config.yaml
num_hidden_layers: 14
hidden_size: 512
n_experts: 64
experts_per_token: 6
d_expert: 48
d_shared_expert: 0
hidden_act: "swiglu"
moe_layers: [1, 2, 3, 4, 5, 6, 7, 8, 9, 10, 11, 12, 13]
router_score: "softmax"
normalize_top_k: true
routed_scale: 1.0
balance_loss: 0.00717
balance_bias: false
router_bias: true
n_groups: 4
groups_per_token: 1
init_std_router: 0.0193
lr_router: 0.00132
num_attention_heads: 4
num_key_value_heads: 4
head_dim: 128
vocab_size: 32682
norm: "rmsnorm"
norm_place: "pre"
norm_eps: 1e-06
positions: "rope"
rope_theta: 20200.0
rope_fraction: 1.0
qk_norm: false
attn_scale: 0.0884
tie_word_embeddings: false
parallel_block: false
init: "uniform"
init_std_qkv: 0.0217
init_std_o: 0.0
init_std_up: 0.0217
init_std_down: 0.0
optimizer: "soap_variant"
learning_rate: 0.00212
lr_mult_o: 1.13
beta1: 0.95
beta2: 0.98
lr_head: 0.00603
max_grad_norm: 1.0
warmup_steps: 200
schedule: "wsd"
decay_fraction: 0.867
decay_shape: "pow"
final_lr_fraction: 0.1
batch_tokens: 131072
max_seq_len: 512
doc_mask: false
train_tokens: 651400000
max_steps: 4970
dataset: "wikipedia_en"
Below are experts of layer 4 (counted from 0) of a mixture-of-experts language model. Rows are named router (the router's row for the expert), gate (a neuron's input weights, with its number), up (a neuron's input weights, with its number) and show model dimensions 256-383. Each number is 500 + 25 x the weight over its row's rms, rounded and kept within 0 to 999. Numbers have three digits each.
After each expert's rows: a language model's description of what the expert responds to. This comes from a sample of Wikipedia text that the model never trained on.

# expert 28
router:539494466486530487470460489491457466434503481447498492547485468521469493440539465485505517463485530541530498505486486457496518484503522509492461485507497543493510512496495510496544530510501499482505479476510456475487506523519492550520451499514501494440548545503510486525474505524484505516492498498531505512496521537490491517520533506510509492499543503509502512526506464493482510489516
gate0:469527530484501464498533497520517500460450528534470523486509502492541497526503477515497490527504518508565511518530500475493524497479468476506520501488506496521497475524502500523499467501514490482515482514521472491509489484486521457506482483479511477450526571490486537484503552487506529531540503515532516529508501479519517496459496494489438536535464477537489529497501496465485472473505
up0:513475466494508516501462524471463500525551503493513480514489507458451488474475524479495503453495498473462483484477484506528483496522488536493443491506494505485505543468505499471514519492471520534496501485501507522502506527537495534482515478494479509524444458519519466523491473479506493487477493491500488461512488520466486522533468506517544467437494509456535444506489470547507540556494
Description: Inner year digits. Second and third digits of years and numbers, mostly 0, 9 and 1 after 19 or 20, as in 2023, 1991, 2016.

# expert 22
router:492508512493532507465463504465480535469461501474458484500474451528469506526497480494523493545477526532517469470450486528465487505515538525513468479533489467503467512475470529466517518502485506510513523548481463549521484526509462463514467531525514482446530491466520559446477500503506499541531480496520474518512516502494520563499531509517514493506514533507525509472502505479488522497491
gate0:546476544490487510479537511491543497437510521440486503513519495524466512469516535520468507485524510530435478464486472536422492480551480496553490486487510526512534534499501469481525530480495500559533470495505518501477491502491520481461504464486535500491514571496521499521517522524538507521508494459479469487488493496524492521506514508497519514482511453500485469463497499535461493494506
up0:534477566497501542462533527460542489440527505443514494512525496533475501475502520504513502490504520563434488496467503502451482468551484498527520488501517511496537515495550472481507491476528514507521485500534506512500497482489498486496525474466518529523537540478505478495505500535559480484485468474520475495532539489498499528474525504509510486505504485511503486507498492514497475499505
Description: Leading digits one, two. Digits 1 and 2 starting numbers in tables, years and signed values, like –1.91, 2025, (1965), $1,097.

# expert 46
router:479489522506527526488505478495510498488470548529454479494468486518484489513521513465485462480468488522499468514436482539515494483510547512515443527443485497535444515495524539490547469536503481506521483467536509499479546538536476538519524501517534486456491512509518495544465511520482486502463519515468532458496533449474503462503549522464469519488463511526510499454512553476513519473479
gate0:504502515467516495506518516460484505493491502489523534499506521434495519477473515468476502497545565512494485458466504497513513485526480529514480482500472481503470531501468504506515513507476540520505493455496478515487445460464497465483445512450525497488468492498487474485528498502529466498492496450537517514498464541487537545493482528499507483496492526495485525473496509465486516526459
up0:489473534559472519482487512507512504496498528493486516491484488553488483490520485520482510502534466522510526504525542497476490491476482474468495484472502492502493506518521497521493513484521484498480517559527506483525561493541533498507503534505475498515526485480498515482503491477516536489480497537487492527527521492520527477530490513517482521517488445469535499502506547441531478449512
Description: Foreign name word pieces. Inner pieces of foreign names and transliterations, including Japanese katakana, plus place names like London, Spain and single digits 3–9.

# expert 44
router:478476494476510537485466478502512500474492448467513499542469541513507511536496495488456488486509508519505530521542520490501505499472524478528463493528472514521466514480544520472551534490464497487505524503524520541540479470510549461519494501493508515525495509535483518421475528527498489459508497512463565565501521507517537510455496514536459461525558515508497500517515521490533489492504
gate0:507496451493507506506522462454512492505487463495516532486467461473533519523472483497485527465538485541511521476508482499551497523489490521479525512483494462513516475537505495499470519511516513512531498496462536509494513504467556479493476493470465557490482523456483522445487447498532508537507526494505514530513518485519531495497515505548451523540483478539486464586477485483500523516500
up0:529515528511540514507493500543506473549503492492517474521545533516505481514495517522515424507509488476478453501511533505451478475525484510511506487488482532501481485474484486482519470507472515505484518493523492480490501484535427495509553502510544459503489467558512497545498544500445493487507505497482518499464474526468477500510498480503544502492509496473501540454516534517478473494504
Description: Colons and headers. Colons after infobox field names or titles, such as Authority: or Runner-up:, plus section equals signs, table pipes, and by.

# expert 33
router:514467471491517469515486490444445466490494551539485494505527498509482557512495514455464440497543428517522520517513538492509456459498495511524501496465468471523489512517497518488531476476478493487514534484491535494521556530497507530510557512496504474491530497484493497507503517512494530526518497533515462492535497481522504505494481538473470433502486514530487502455507483545532519474511
gate0:460494513478486481494505540499458538511479477525547504510502498516543547505479494484464479501532514464560456486465542516524517492502508467496491515519527500464490465515534450501519515468502529500492494456498540473505485514509519504497528501468522508482503493502490542525457535487448476448534517466512510539503486509462498502511540519534483514528501516525511494504501489531494493477510
up0:481506557486522528501492508497497518490499521484479510491473509517526500484475500500475487517518533476534503499546521500524528491475497512534469464511464515484529508510515481495503530511527453511500498474540521504536529465544543508519500514528519508475488507506466514505524489493477491458487552490437535526493500506506483497487501527424513496527507550511450438520483496516495518478468
Description: Countries and nationalities. Country, state and nationality names and adjectives, such as France, United States, Japanese, American, plus year digits and foreign name pieces.

# expert 18
router:500497474493459519501527466504488480498487526507521497548485490510485518500483504491494453515539524502486461511518544506544524495553508472511543485503496513521479550502484497488502528492504468484483470581463522484504531522517492476443501511516466493547532459460477486519503517511440536510519471533573510481498529526499497478485498523500450463502527508505524505481489486547535518500487
gate0:486474479507468529506500453520432466515545495548561460473436532530494488547465501473505507517479530514523457521510471464527539489527456569475547515460501519509494516488453470529477481548517494475505505470510486493526473477473500498479497472463508496470486510477513467505508520524477488506517453514534537551479492496531507513412529470494508498537539518497515502508495497527495503519509
up0:476515513526476474521544503503515503470468520470498528502488514463484467497531459455474527479494544541499504537478482548474468506465494493521497528541485506479451492480549505504520477492534519553521490461550494492524484510531514543533511526526464464470491521519493503508472495509467484509525493486474480500491519480484535511525510521472551505459465518523470504495502502503523514527525
Description: Names and word middles. Middle or final pieces of proper names and technical words (Assyri-ology, Tend-ulkar), section titles, and digits in years or figures.

# expert 51
router:496487506475482522476543506532519501488514473462502467471477475480524508518544537506492484484510528473461470518482434478471505476519530507496453539535472516507460487472515493474488541499506481501564511475527511521498474480493523563495464520520531492467457484476525519447476462516531490545526498516480513492528504506495522536520525546479520516527489535509465520450495482510487521544536
gate0:477515498504527481508493457535487516582515521485470495574487469490485498530476503493504491525472519539466505483530520488535478501461491496494508503535482525493461491541483491496519522500468522456522510482469516550498498440493523532454493484499462483495524476545515493506501525481475499455500537496479530534509474506502510484530522458507464519574498493531475562504481508510489523482521
up0:497464537513480515494470453504483486540469519475447544567543479502461463529514463554529466515495487553515506486516491482489531498536497527467480527506517467502501504560506495460471457541503552460506526497529511497538498488482508497527494500509511498478455521543491501491541524489487513471502521472500473497506463482499524491491560481519510524455502557532501529484491534493475493451504
Description: Sentence-final periods. Periods and other closing punctuation ending sentences, plus dots inside dates and decimals in tables.

# expert 29
router:479466455481485488508512540501487497518523550491547491508487498473546489488522479454522501508536478480486469517544502490465540511533436517508537529516515460528536522494487489521457502526512485468493499544501452534508481517534541488468489486502491535474495464477526511464532510495521501484565477504480505519495533528513529479528491453495511503488457537483501503530498504531478506470532
gate0:497496533510489499481479535459447545507505481478476483467510453537478535523540517448520535490495488447527527490503525513527500530545491522543493523494513535513467461508488503494491511495490461478492551495507478525492446510460470478471495498516496471479485494467497467519478492452516454474491509518480511513518498549502501498481497475537542484484492467512461501503489528500482470456500
up0:492494510470511511510515477502539500486459538482499518514456546475540487496480485514475482515498558524472490516486494500465467468472532481518532485511530489505553515481478496493505540470523549527466449442486504465482529525537487538543483518501537470471531469499530494510512483523502515545483489507531468448517487462515487503547516510472462501499467533482538493491518496481522522524501
Description: Main verb after subject. Copulas and auxiliaries right after a subject, especially is opening article definitions such as Mimothelais is a genus; also line breaks.

# expert 1
router:499487523486501506488508463483505470466510499503460489502517516508479545468510530503483466484556436486539484506501467473486534464489534504554521458500497467546491516461550506482511520470509488498533527436513500457522559537497518523472492516458476474486573519532495532475538560520461509544477501518500501488567491507522508510490466489493457469508514511536528464446517510488566526512505
gate0:447481563494502487478484508498468511483526514474496473508520539515465490460507491538506515494530518491475548493513506437506495506499510502523476477500439501472530502552487533508499511543509490456504529531453494522503511498507490479509535453489518493513512511569505469506535472498495470519481484544469487467526549519436482474514496492453497485479453498508517479502479435527504490505499
up0:536502525458514469525522527510527508505504490556509495496525450527529461508468490487492489495460488517530514481503497542527532494471471474495532512474515472511496473457461477530491503450478500508510458428525514454458460521506534508535465514513484493458462496492473494495498504504533503516521504460529530533485476472530538490517493482535502538486503506490489520541561539512472523500516
Description: Proper-name and title pieces. Capitalized name and title pieces and stray UTF-8 byte fragments in names, song titles and foreign terms, such as New, Supreme, Kassel.

# expert 58
router:465477472487510487477524480467504529511481513527456490505448482481463409484513495462535512487438473522502479507446490494478506496480530502477493471533472478514483470460492541497491519471481451501504512466536542494508488461494456547551487474497504510473506506532475491518518504518486511468501462494512495526489471469450457463517480543514502509462507519536461544509520534496527509532470
gate0:528488483519462489516529506540489516474504486486515512477489467488531549528451527540466466480508518525442517474521484501524454508496525482516474492530507472499492511499497485506500524486467488531483506496492460441537464494489487506495468508446534506497474500507467482462485481472464503531479532505524505551490490534517528503499509490523475540542463496466538504492514520505491479478529
up0:552500482495477518463450505467537517527503515517526491539477531509506490493518510494518514503478521487507552547517488501489506512490510571476511504495497534478493491480509488506505512549518499494527464512521475497491493536475481467514512532520479505492478536517452500522476466494498480489533490498471485533516529464463491497485474500502471435446529544484504520513463541472480533529500
Description: Space before numbers. Standalone space tokens before numbers in tables and dates, like | 10, November 7, plus currency and sign symbols $, £, −.

# expert 25
router:501491537475525507489529473489531488511467453482485461537506480503550508524493530493513511513486483518511475517531505491472533479515506514501479476514486463515473521493542513480504442485502479475482506509505471511517511541493491486543501472507502501506476504554496467512452534506538490535518473490522503486514534511511518446526520532433526455472525528515463505517516480517510502475504
gate0:521511470539486482515473507506546474486496457464473510502507533506517505494512554495476543479491493512468538466500533537524477496488539492522472519534474481498569491482510522495476501491527458493510525523502511510525457526480494468485517514540459526478545469446490461461525523472530488540499474466479531519505484489487487540518492508456511508527501500472517499479493466509487492543509
up0:484494434510564485517508529511503490490528452477464491500539493474494483488499533485515549507518515557545518483527514522486523511472542496517484510528520455506523506468510512521498514501525493486518495494488513497598480521525494477522538502497484528514479483468489485469507545503519480506511495469466506489466481502495493528475482523482479487535505507489498503482490468494495498557536
Description: Table cell pipes. Pipe separators and line ends inside data tables, especially election and sports results, plus closing parentheses and adverbs like also, still, later.

# expert 23
router:472464468515497450502521512555503473500470519542510494444496516498467492492457518484484463466549480497515501513513471458515510480497502502526515447521502446482506528477516528476500462477514484489525493482547522506523537499530557550533513555503494478484495480523480496515558493515465518496478494509484486507508497492530496505523498535504486530550472495509480539473500504478516515486487
gate0:587480528466447511472492477512470470478502516495526465520527501459533508505520522480494500519546491526526499508474509478471504509446440494499472522492503501465493492486481528489475489481496500551497484543480499497538532500484483492487521479508466511520515486489508493503554478462498482526497535465511514492503513497488466470549541509492537516507500484481502474455477490500475440482516
up0:457501431490547472519460488487514515500494512504530502481501484498508550507493513540516511494466509484477497516514496497528510537518520487488497475514480479479485512494527502478512506504503470489477493500500502520477527486510484510532493500481511519507480470516481500478518493510507526537495515532498491543471503511495483489484509481541441505491497491497510500499493530482527550473477
Description: Auxiliaries and mid-word pieces. Auxiliary and light verbs such as be, been, had, became, plus odd mid-word pieces and words in narrative or critical prose.

# expert 24
router:538510506536511550476544479461518505541477453503536528506544505507544503532533520503499487491498452508482438507500512500483512487476537510515491462503469533476554514474515529520474539459463496506467515493522522510496513437475500476536474468505520514516469506473487544486447486504524514505497523505454453505474475494527510501494525529524548471513522512524519533507532482497479500505472
gate0:511473499472498487510486484517488516473555525489467504492470451491516462467509555463494526502429474503510462455462546523507520521548488501484491528565463478496493473515502508491480522483484534451513505473465478531447519556477482515512494502478479500490519464490497515482513509518465510516489513531502525564462456459483496513489541506517505468519478463541456494499484533527500508493500
up0:504473498511488535479529497505495498574425477489513489539499532483483531507448496549526521465553482512459504484502470486508499494475497491515493488512491501529462500508504518519512469535515509509478517496518481494552523456496528505489514520552491520522458530512512480512501493471497492471497475496486491469540522488499492519516489516488521510479510491506500515552494465442493523498486
Description: Verbs and auxiliaries. Verbs and auxiliaries after a subject, especially played in sports biographies, plus had, would, been, could, not, and table pipes.

# expert 13
router:491471453529485443516507520547530496500504508525487496469469472494486512499536492488502473464506480460518518505479525474462490489528498464487514510532506483476530478484472490479504493522516488485504484509506527490550519531486531520553509524491511514505501488529473466512532513502483519500493480547490471538504427440524474473493510505533474480574485515510487508479505483508505516466517
gate0:517508505491481484533534537476523482461480464518511546484527470468491500484512527524511450512487495492528510535507491480555496498505478517485543514540522492499475507544489500474526508476490501496490563536489497519516526540435496483476479506469515481537507492517460555485524477511523500509528499481505437497496489454516493535527507507570475497502495513503517520482492467475566488496530
up0:489509497503505525482453468505465515540524533483471451526477504519500501514503457489491544481536491475493478456474501498488519496509516492482457500459480505498523497483505490543490497485511500487501436497517470493494477471571536500499494506505462514439506480498527446509490532532456511496460472544491567509499503519500496480465503487465519507500518506471502466542505505539443511502479
Description: Hyphens and compound starts. Hyphens inside compounds and names such as non-, self-, al-, plus adjectives and nouns after articles like new, first, work, historical.

# expert 47
router:476463476504483527486518473479483468504510509461542475493496511510510540509505490499469456523526516540484517504517516487539453475544513496516474500488495473505502526545512509481517526473492437493470474497479490508491534547507495507472493515498547496517543469482503438516481510518528502492499465501527464458522518522503498512490440518507477482485548526505548468480528511535511493535488
gate0:539507551541486513508528509478512456469509438459474546514453508513513472467521527510472493521437550497475501529533528482489474497500500511508459497497506502503503486511505481520508534489505490540476503431507512503502480516486472521522490519475498529503523488511529518501473509495502520429486461481468468491540510482473500497490522550487498517469513483506568492514520493529531486488484
up0:508490456496503462489465499493516517530482537521530498504488488483486504518535472503566458527546451497524492489453492451510533519474512523496467527518512491529509532493496521548535468506524525507516504480497476478509534470526521494478488505522477478463499530490470505500533477505520491478506517521496526526505530507539491514524503501547508498500508496505476490515488471478465523544516
Description: Place and country names. Final tokens of country, county and place names such as Germany, Northern Ireland, West Sussex, plus month names and surname endings.

# expert 41
router:485498525489510537495549464510478494510491531508475500561518516509475496502500519514510502479481516514509470510458516514524506483486538485536523506527462492545512552488528502480504519465489497527534470458537503483504509496543491508479480520529527484490522490481511496510460504498505509511483506516522495505522563488499525489510543462539490504496513495521507506456532517509511503503490
gate0:468514531484505517531485528485468476528481492469505505526489474477469506521495456533508559499473499497475498517501522507493499497474519487470526531481513507529526505433492480541503485479507502528518480443475478482478473479539508480517514485532507523486513490519511503498477508515494549496508485535535493481484495518509538456455530488515495505468489478492505482490525467528505481488485
up0:505566510482519528496514559528546501480482459484458521502524500496489465517530491504488535487465514482497501491488508493500518506511495497510535491511496492501512489496529510498490498481504466507461470463509551451498492512524494488462526501495527512481523451438479496513444511478515521510477548517501509517508547504514511465527541536503531514464494505491496541502505472488492430529476
Description: Non-Latin bytes, name starts. First bytes of Korean, emoji and accented characters, and first pieces of capitalized names in tables, such as Wes Craig or Feb.

# expert 31
router:520456482474497426491507504542495471472471493496443492473503492503532510514486533534484435526475496496501522484481508473468505481491517477525507517534484479484471480474526501479475492519505513501505556436500496510502498524487532494526503492512537480513533519541479461495482506508536522458490524528474525482526466481527500526485488523554473490552466539539517507475509526510492510531536
gate0:520483504483505495531497477502466521516487481536466452455528535522510467480515511518491488457513501494493474507533478458441495473505493522474498490509475521486490522522510467555479471509477461550531506473503467512541540547507518503518490474475505493519523521497529495515527472468489481460514490487448520522506473503497500532489511530527504518490484496529498462498523496477525524543524
up0:507491477469502519495506464540460529452470522486549500513514535505527500484473494521499534494520489490564531503533464494558517508478516500482540466477487521471475482534516501477540492506517485506480524519476515495494536501538516509493470517472546458460507454507471485499506527512475530486494506489536516452520484503532524495478495500499492501525530475484511519519492503513525534523510
Description: Narrative action verbs. Verb endings and verbs in plot and biography narration before an object, such as confronting, persuades, reminds, took, saw.

# expert 59
router:494509471492472498489480496463507522520463500466491485518499495539509548470517524482496498490535524516496497531497497504472506491531497516494517506501471493503515495505479513465504507493483512504500505582496490514523497490485503463466463457491471478462502520448491491492478529504463510518495468507491491495460498521502503467502518513490523477508478505518509482529509530528545473460472
gate0:542503514484539497487480471522508458484513477469507495492483502485451482526495543479498497486533510496577539471497478518506505503522477487469523481486520482487485513489441487477531477506502508520495488508502517493550493492545514497493522550478518514508502497516541508497526452493508493478454538495548523506503536482541496491505490524508502515487472510505457487496484490514490483577485
up0:469498511548439467511507515515475485459482502545460497505547477460508531456514530527497487473483492498460461508517489510479530493457532504521471507524494502527516491514491502514495495493504478502500504467489474469474465515501495517500536509493484500516456470461519551510534484487531483513503505484507471510511471509477488491479495482540491499455529494486471533469515521481506515439516
Description: Adjective suffixes, scientific terms. Adjective endings such as -ical, -ative, -ous in medical and scientific terms like neurological and dissociative; also however and opening parentheses.

# expert 53
router:494513505523506512503500486488512464504518546537479512460476452489485531562518538443491514478512466462503512476498512509564479485509537486506497500469477459484515506462493498479495521443462520541520461539530492503495535545470529534504493513491499508465462520498474473479532533500478511548474519510484482460518472474501493492493529508468490528459544518568486499472532499566476539525472
gate0:566526473518510491511484523503536467490490500504483491479526508498488530492491513522498566492511565480475513497447458496476513479514454465490476494524531559503512461500513507484460518485482487499498514543497485524475491527499514470485556505548515493468537474488504491458520487459516487535509466520528494507503520450552505479491523486512496457502500474514513516501468520521494502476507
up0:550532537497551469515518528497521514502515529527468459511524529499482492518455548499503526461483493466480482492493473508541600491520481494521464486485503533498480507514489539502498499485504510522533501514496510476487531524498507459538493527487474541523490477544519489552504501526508489438499500491478493464497528484518486488486479469529478471484469492494486510495481492524521508502495
Description: Mid-word letter pieces. Short letter chunks in the middle of words or foreign surnames, such as cle-an-ed, stairclimber, Balasubrahmanyam, De, Sch.

# expert 37
router:496498548467475538522505497460486506487525536479437500466484493515547488478464492533500516481501473504497520531479528482468532468479487541500509501518501517529469546481483518484514559495493487459512482472487490570492478535499499463486493532501492494480522483473555491477552507499481522516509502527553479496519508521503491487526538510448524499461503494511501498541516516487471492454530
gate0:496445517534515458524477480477519491502499481507481505501498480475515552550530491510515492506501515526490485468528545459530456501514473520481491519487531534469493482476467483479492481531516483514514482496498492474474467504490530504431470490489532509465482468507498519529468435486506474482518461445488490474483506437499485465481487459472526455479543499535490533554477502496447458525516
up0:491562483459489518505517532517488512497497513493507497460472521527503473467500500523530508488443487477514500510495473519482514519494503431522514485524475479513514518520510510503538551471476512464488531497523457503522530504512477512521510476493492506516514514511500495501507517497476500536514530560488521535532511521508492502487465527515476530568504499464480459461500497530548541495492
Description: Section headings and newlines. Line breaks and the == / === / ==== markers of section headings such as Economy and Personal life, plus table divider rows.

# expert 61
router:535507542467563518501522539522463478496450504492536492475465506491532539488513459511467522543525470557531494486489460471485506493501518501535515501509499486508499534450516526485499487522496500486476522474499526542476441453520535452491478558503530496519499494452518473459477512505485517520469462532482523512543513506531514539543506490524524487561477499537497507489488428506534475532513
gate0:506512552490531507512506499506515493510486520501533515518515502506485507481519535480485480536532474487517496479484499496521501494499499488490491535507557474485462527499495528497513495491514515484490524496557503533503532492542477481474508563509503459506494494523488468523503520496527520507464512420501525481534487452512524515528530467445503497501472477501474467477526490499488510506503
up0:517497503500547485490534513535506478503497520483520516499509518524541542466507515456462465493459464504487493540487528482508559468481497484510519524489542503492462507467516533522539532496503478470513513524553512531516527478534490517489508515519496492493468500461468465517442462498479495473490516474514515476507474480477511472512512516496483485474459518512547528479531460496528506498513
Description: Conjunctions after commas. Clause-joining words, mostly and, also that, which, but, where, while, after a comma, plus sentence-ending periods.

# expert 57
router:495489535528514527492520484455505500485463532466502507491483505517489489500505501515498495449487459481545529490491519489487502485489562514552494507484488486519477503494515513520518530497502514512477506472511523504506498497526547513514484445507493498456464500530541470447495508521492520528477492489476478469561508473512502515521521505473465500500497491489556522455511537525500501497500
gate0:512497476484515511526498559503503476514517506479505506476499529456509480530495481506492466519521525508510472506535523522510482514514555474478507555542499535484564482467472484540513545508513518518499494430500514512488459511508515481518480491450474460495498450509486468545488526523468480535512501533494532474494471513464501456486495540558506508480509466484486514508453487517504456503479
up0:493530496455557506498474511464490508519510484507449484457491506519501513523496468531476525486560458482488480506487487497459540485541543508500546548546510505487532526492468468534530488480500508476499466498496510481478453523508480537520532494476496460505487498552505489512511494516483499493520515500518497468479520527495467439486489473456529481486513546502495523503499488533562499534525
Description: Name word pieces. Middle pieces of proper names and titles of games, albums and companies, e.g. Bre-ath, Le-ap, Cul-vert, often inside quotes.

# expert 14
router:474478452465483501494500511460490479456458451450508485498476530519515534500482502494497505499484487522521527527417515469482498500513517524493512504513454505528478515476459505474501519551510497509539495495515512458499510459524516507505467538529547474496499509468480487455464463505455518525518485524493538513500492530511506490500477516524526502517537507464475532494519509526542466444490
gate0:468489508530484475486486524512503530513529514532465494506523459489537485457513474517482520529510513491537500419510472489528479480512508481525511508497495472500506507520495504557474489553546515479527468484476500479538524497478507486510524482520500499496471508461508501550496514493496486483479501518527469503513483523481462475481518510526509484541505521452474546571497493468521501506479
up0:514493487492544513537494541561474477479481490476485503522533521521510484564523503502496497540442498484469510554503500488514527497484512519504501492533499470485531491473473489510484490557512518509490504494491471534535518450507538462479477515496526501497485533524498537509475464473524466511508483466507538470476463460512510515443482520495516499495488458510531496425498471493521520509500
Description: List item dashes. Hyphens opening list or infobox lines after a line break, plus semicolons, pipes, bullets and hyphens inside numbers like ISBNs.

# expert 60
router:486509442504481467504452501511497519496538510473526519509503498519504526470478508503456529509486532467517515497498555486483480492478510460499503483506445456506501518513478498503495559531506498471556494480523542482476518456489521499475487517523492500499546576486499492489552560498476518480486521509512493512462502502524476487481448498499493549528546522503502492502502528508453488450489
gate0:512481492452480505503496524494493500470532491534495504492471507516490493547510500482470518501539474517472509496516518478484480525500438531485506468509505527465457493459510523505507467559461456458452476503541527490491541468511473551487483489527493488480512492502534462522523488491488479526530526480535542513514497508500518468520505492488459518476501526469473495512519479488496507465475
up0:523459513517534498516496457527498504550483503457498482477522534498528503488487491498556471541449544512480485488464474549473528508510544502486506516467479471557518485489514500480484512466556472504511475515506504455542484528466462409520478509487472495515509527504487523522472489522496477535497493509501488502480510485502458491519489538488494526495512499495503438541496549493531484507553
Description: Range dashes and slashes. En dashes and slashes between numbers or names in date ranges, scores and compounds, e.g. 1608–1682, 17–25, AN/TTC.

# expert 56
router:511526516510514510514522472460511505482470507487463491503496450497521482502532537534473516454456516514445463508477524553534473493521568493524464519444514532551513514542495515472498485469482506495532512489517488496530493541499473500534505499468503487491549470537528500562496497513473483562476494489528505483531476507486486502511533476472503494461566516537546521482494515538509526487482
gate0:487495499465495514495521504509476503545483472483478510525534475479534482503511519456473491459481507523504474485455519507452552504479528441511489500440525494502522486498546453518472527477526479508466522475534484531530470513506498480526510480484473488460469518451530527523519512499517494510497500505479535509499504515528501507480481461468509523520494513490527492503508456498494479474468
up0:509486511510460459456532470488501511510477477475481510484521477495518499542535493505492494492510522498481434484478511464472528486545506537526510486496547546536487473493471461491536451488493469509507529500518461541537505510510537469496515485484462449505491484537526517496482486479522473481479510510550539551468521524481532495529443515551549525518534472524511489468518472510491509518545
Description: Athlete given names. Given names and first surname pieces after country codes in sports draws and rosters, such as Paolo, Dominic, Ber.

# expert 30
router:464528451518499484466482523496488501504483551539525491414494512532461545472520517489482501479562469515505515516533504464501493487499445548522494460509486466492491500502502511477510485524501468454505513596502480479517542501535493469494506538520448488514512487460447532481518539496454505494532484499498481516468531504512509517502444529505506495505525489467451495485497465500483506487489
gate0:489509467508505515470506471494515518495498523502488477493479480465488505501454485497461509531476490489525519494463470458526495501526455527490474506459515531481467506464477513520486518533469524484509501482497521504567526526526468454504549525526467490446532443506482503501489516512520516504527553485465494515526449486502487499480519471499519495512483466511515513526476476470485545470497
up0:471482500507531503484514489470495518517503525474492483469495494474517521501470525499490492494516506447503515525464477477538490507485440510505487509480504514497479497496477519516479527510510488481528546528524520514538534517520516480506538516525471505493515475513500530520511477492516508528523542496457492493531479480506506471495526483506545488537474503497465537508451464470503543467500
Description: Heading and label words. Words inside == section headings == and technical or taxonomic labels, e.g. listing, highlights, Additional, described species, See.

# expert 32
router:525481504498470534473531469501466510489503465545466454555484470527500510492494534495489479470457507523452501545487539554500454495501523512502494468502547508510494556523501520471483509485501481501524479462482449496476514539547465523525490505526528477511500459499492486542481477524490483542506534535474500467485509524473504496484461481493473457489504524509508444495511500505476522492555
gate0:483521573499496474504509510483459524516515504474451546521505511481507477522526539513500460516477461474496526521479516469506489490468513455487478502527511530530505456503470513506429477465477571508507487488506493508476468469543519476482489459519535512518484514495512518487481502483556510548488481515483496500514532534487561531506484498520470463533542528548533474504476473452504525542489
up0:501480447483475508455446488500474484507496436510558487528470452496524488478504525506504547475525510525461507484501509484517481478512453540489501482498478478474521499491524481474536513509459446493515510516495512504473491507502504484481461517481503492508528486514502471513456490459527507515524508498492487547498464514496507478496538556494496513472470451509496480492513505491492459499495
Description: Dates, countries, name endings. Month names and later digits in dates, country names, degree signs, and final pieces of foreign surnames in sports and election tables.

# expert 4
router:483478543470457531509515466454508466505476509524476505524489502503491484450537537496496486478544501523471472496467493525542488473538531517510546474459535533491507506540472522488500521444486485477555512470490523473501522573506474491504501481497468464503552475500511510507506531542447487542515493510549489465503524501493504485532492477492468485450493519552530475484517494491520503519517
gate0:511536515559500449501499483494525490484510521478547476520490494511510509445528493497478477528545490485513542479444504444521505512522422546500514450499482511502520491467501506522511511463516482474486479567499504527516524473507501467466436484463501520478493522497513512516498502481485508501509497461529502483517507455455519519508492544518505508511510501486491483478468478505503488483521
up0:479508472530468503491446512525532480498528486437534489496524528503508476536517500482509512503574541481524527502479507467497537485483510499496477468500508489484498501502517488506512546515489488556499493442481550498468487493490517457512461479541483493450526543481521534503446510515491524491471478466501476475499540485476530548512510540512505518509489499473500514488492508513508562523482
Description: Name and heading nouns. Capitalized nouns and final word pieces in names, titles and infobox field labels, such as Monarchs, Genus, School district, Arnhem.

# expert 55
router:467486507518515494491527476486499480492494490524479484489521496517492503476499488482516502505540495522476505514495525468511501468516435502545450500515474451508478514501484501493493511494479512469484538577486461522543498517503513478476528465501514476505534457469483462543499565518475508500491515529493467505490470471520527530490511515484452483525530502522499514505522515555511504454494
gate0:534534511517512498494483536535460503484520498503542517487521478484510466480466477449481460545491509506459470450533510514511486514545527505480501515504525516469554465496444518499511507541523485487539501472492512473504469518471502507474484496493487500511536462506499476481505496500510502495529495568502510506533489524456472506507483540516510442512528487471490496487496483523530482490511
up0:487507507524547508475537491533511474504549506532526519537501516495512530439484527536479481530490462494482496507481469515496444506501501491484566484472492508501504541510547503511540524559514518476507511472558493522474485464515516465502464506501555509468490467504495534496447463522496526469493528521511462504438458504484498548484490523507520502493475495521501501495538488488485510488518
Description: Gerunds, adverbs, qualifiers. The -ing ending of verbs like restricting, and time or contrast words such as then, when, before, later, not, even.

# expert 2
router:452486536459533516495501520504499467516508481462531488504526537525496499521496500493520474560546504511508467502491479469543487509487551518531507525522503539511449524512527490487492533490480522511492512425510478517480489453487525552497492486505536489468447519531482519510530471500495489497450500457487486480517505496525524535486509493511506516510485486509513496495483464487534524476508
gate0:513472521523473494467492503451523473509512523464498531539520534476482490541515516480532525496508497470482484500519454467543491513445500561479482528482507485521485487446510442514496514491470489530513502517460496496482493462454521488488543513563504488529498502475491513492504537488489511496469476520512509497513471504556486499510474517514503528511549462535464494526492499513472537484481
up0:517473529547483495503509511471510482500526495456494516538521502480507494580519518502502508474488518472480489526515448492531482485464500560476506521508509478525495528440507458515506522490460475514498512525455486542466477467456550506477542500527497483540464524474505529516526520490500516513468480527501508488543491522529494509462497497494509503518570455536457495487500504492452512517466
Description: Creative work nouns. Head nouns after articles or possessives naming creative works and productions, especially album, film, series, game, season, episode, show.

# expert 17
router:533481500525503463490513523456539483485527476492463469477470551507499536537441490531491511475491472504531562479532513483501496500516542444528477489527488470522502521497527493484460513506498486496458533517466541473477501484505480459503481448492516481531499484559487498484475446495487505494428454528492562515516505501515520533511499533484482481507541524515483529468510509505523518542495
gate0:530484484478541537485516530488510486497458495505469532458506529533532503475500479470514488530478482469499495467507484504512466489533509510503470548495517448486516513474518506520520432500527525527538520497516486554515519497489471508547526454519516482527513503523385497520509494461498490480521502529496506472489485485503482482477486474502518539514476510512463507492500512516516477518489
up0:472474510489509541532545442510500496532501502463467512542508478476483478509497528528487524478487499532498520544514488537497443468450495515504554481561505543477567500516510504500466588498498479500427500525469529475503527501506469512528484567503499517468484503471515515484482533500508496493480479522510486526511501472500499525509498511499479450541537486450513514502496482498517472508510
Description: Commas. Commas, almost always: in number groups such as $40,033 and dates such as April 8, 2010, and between names in lists.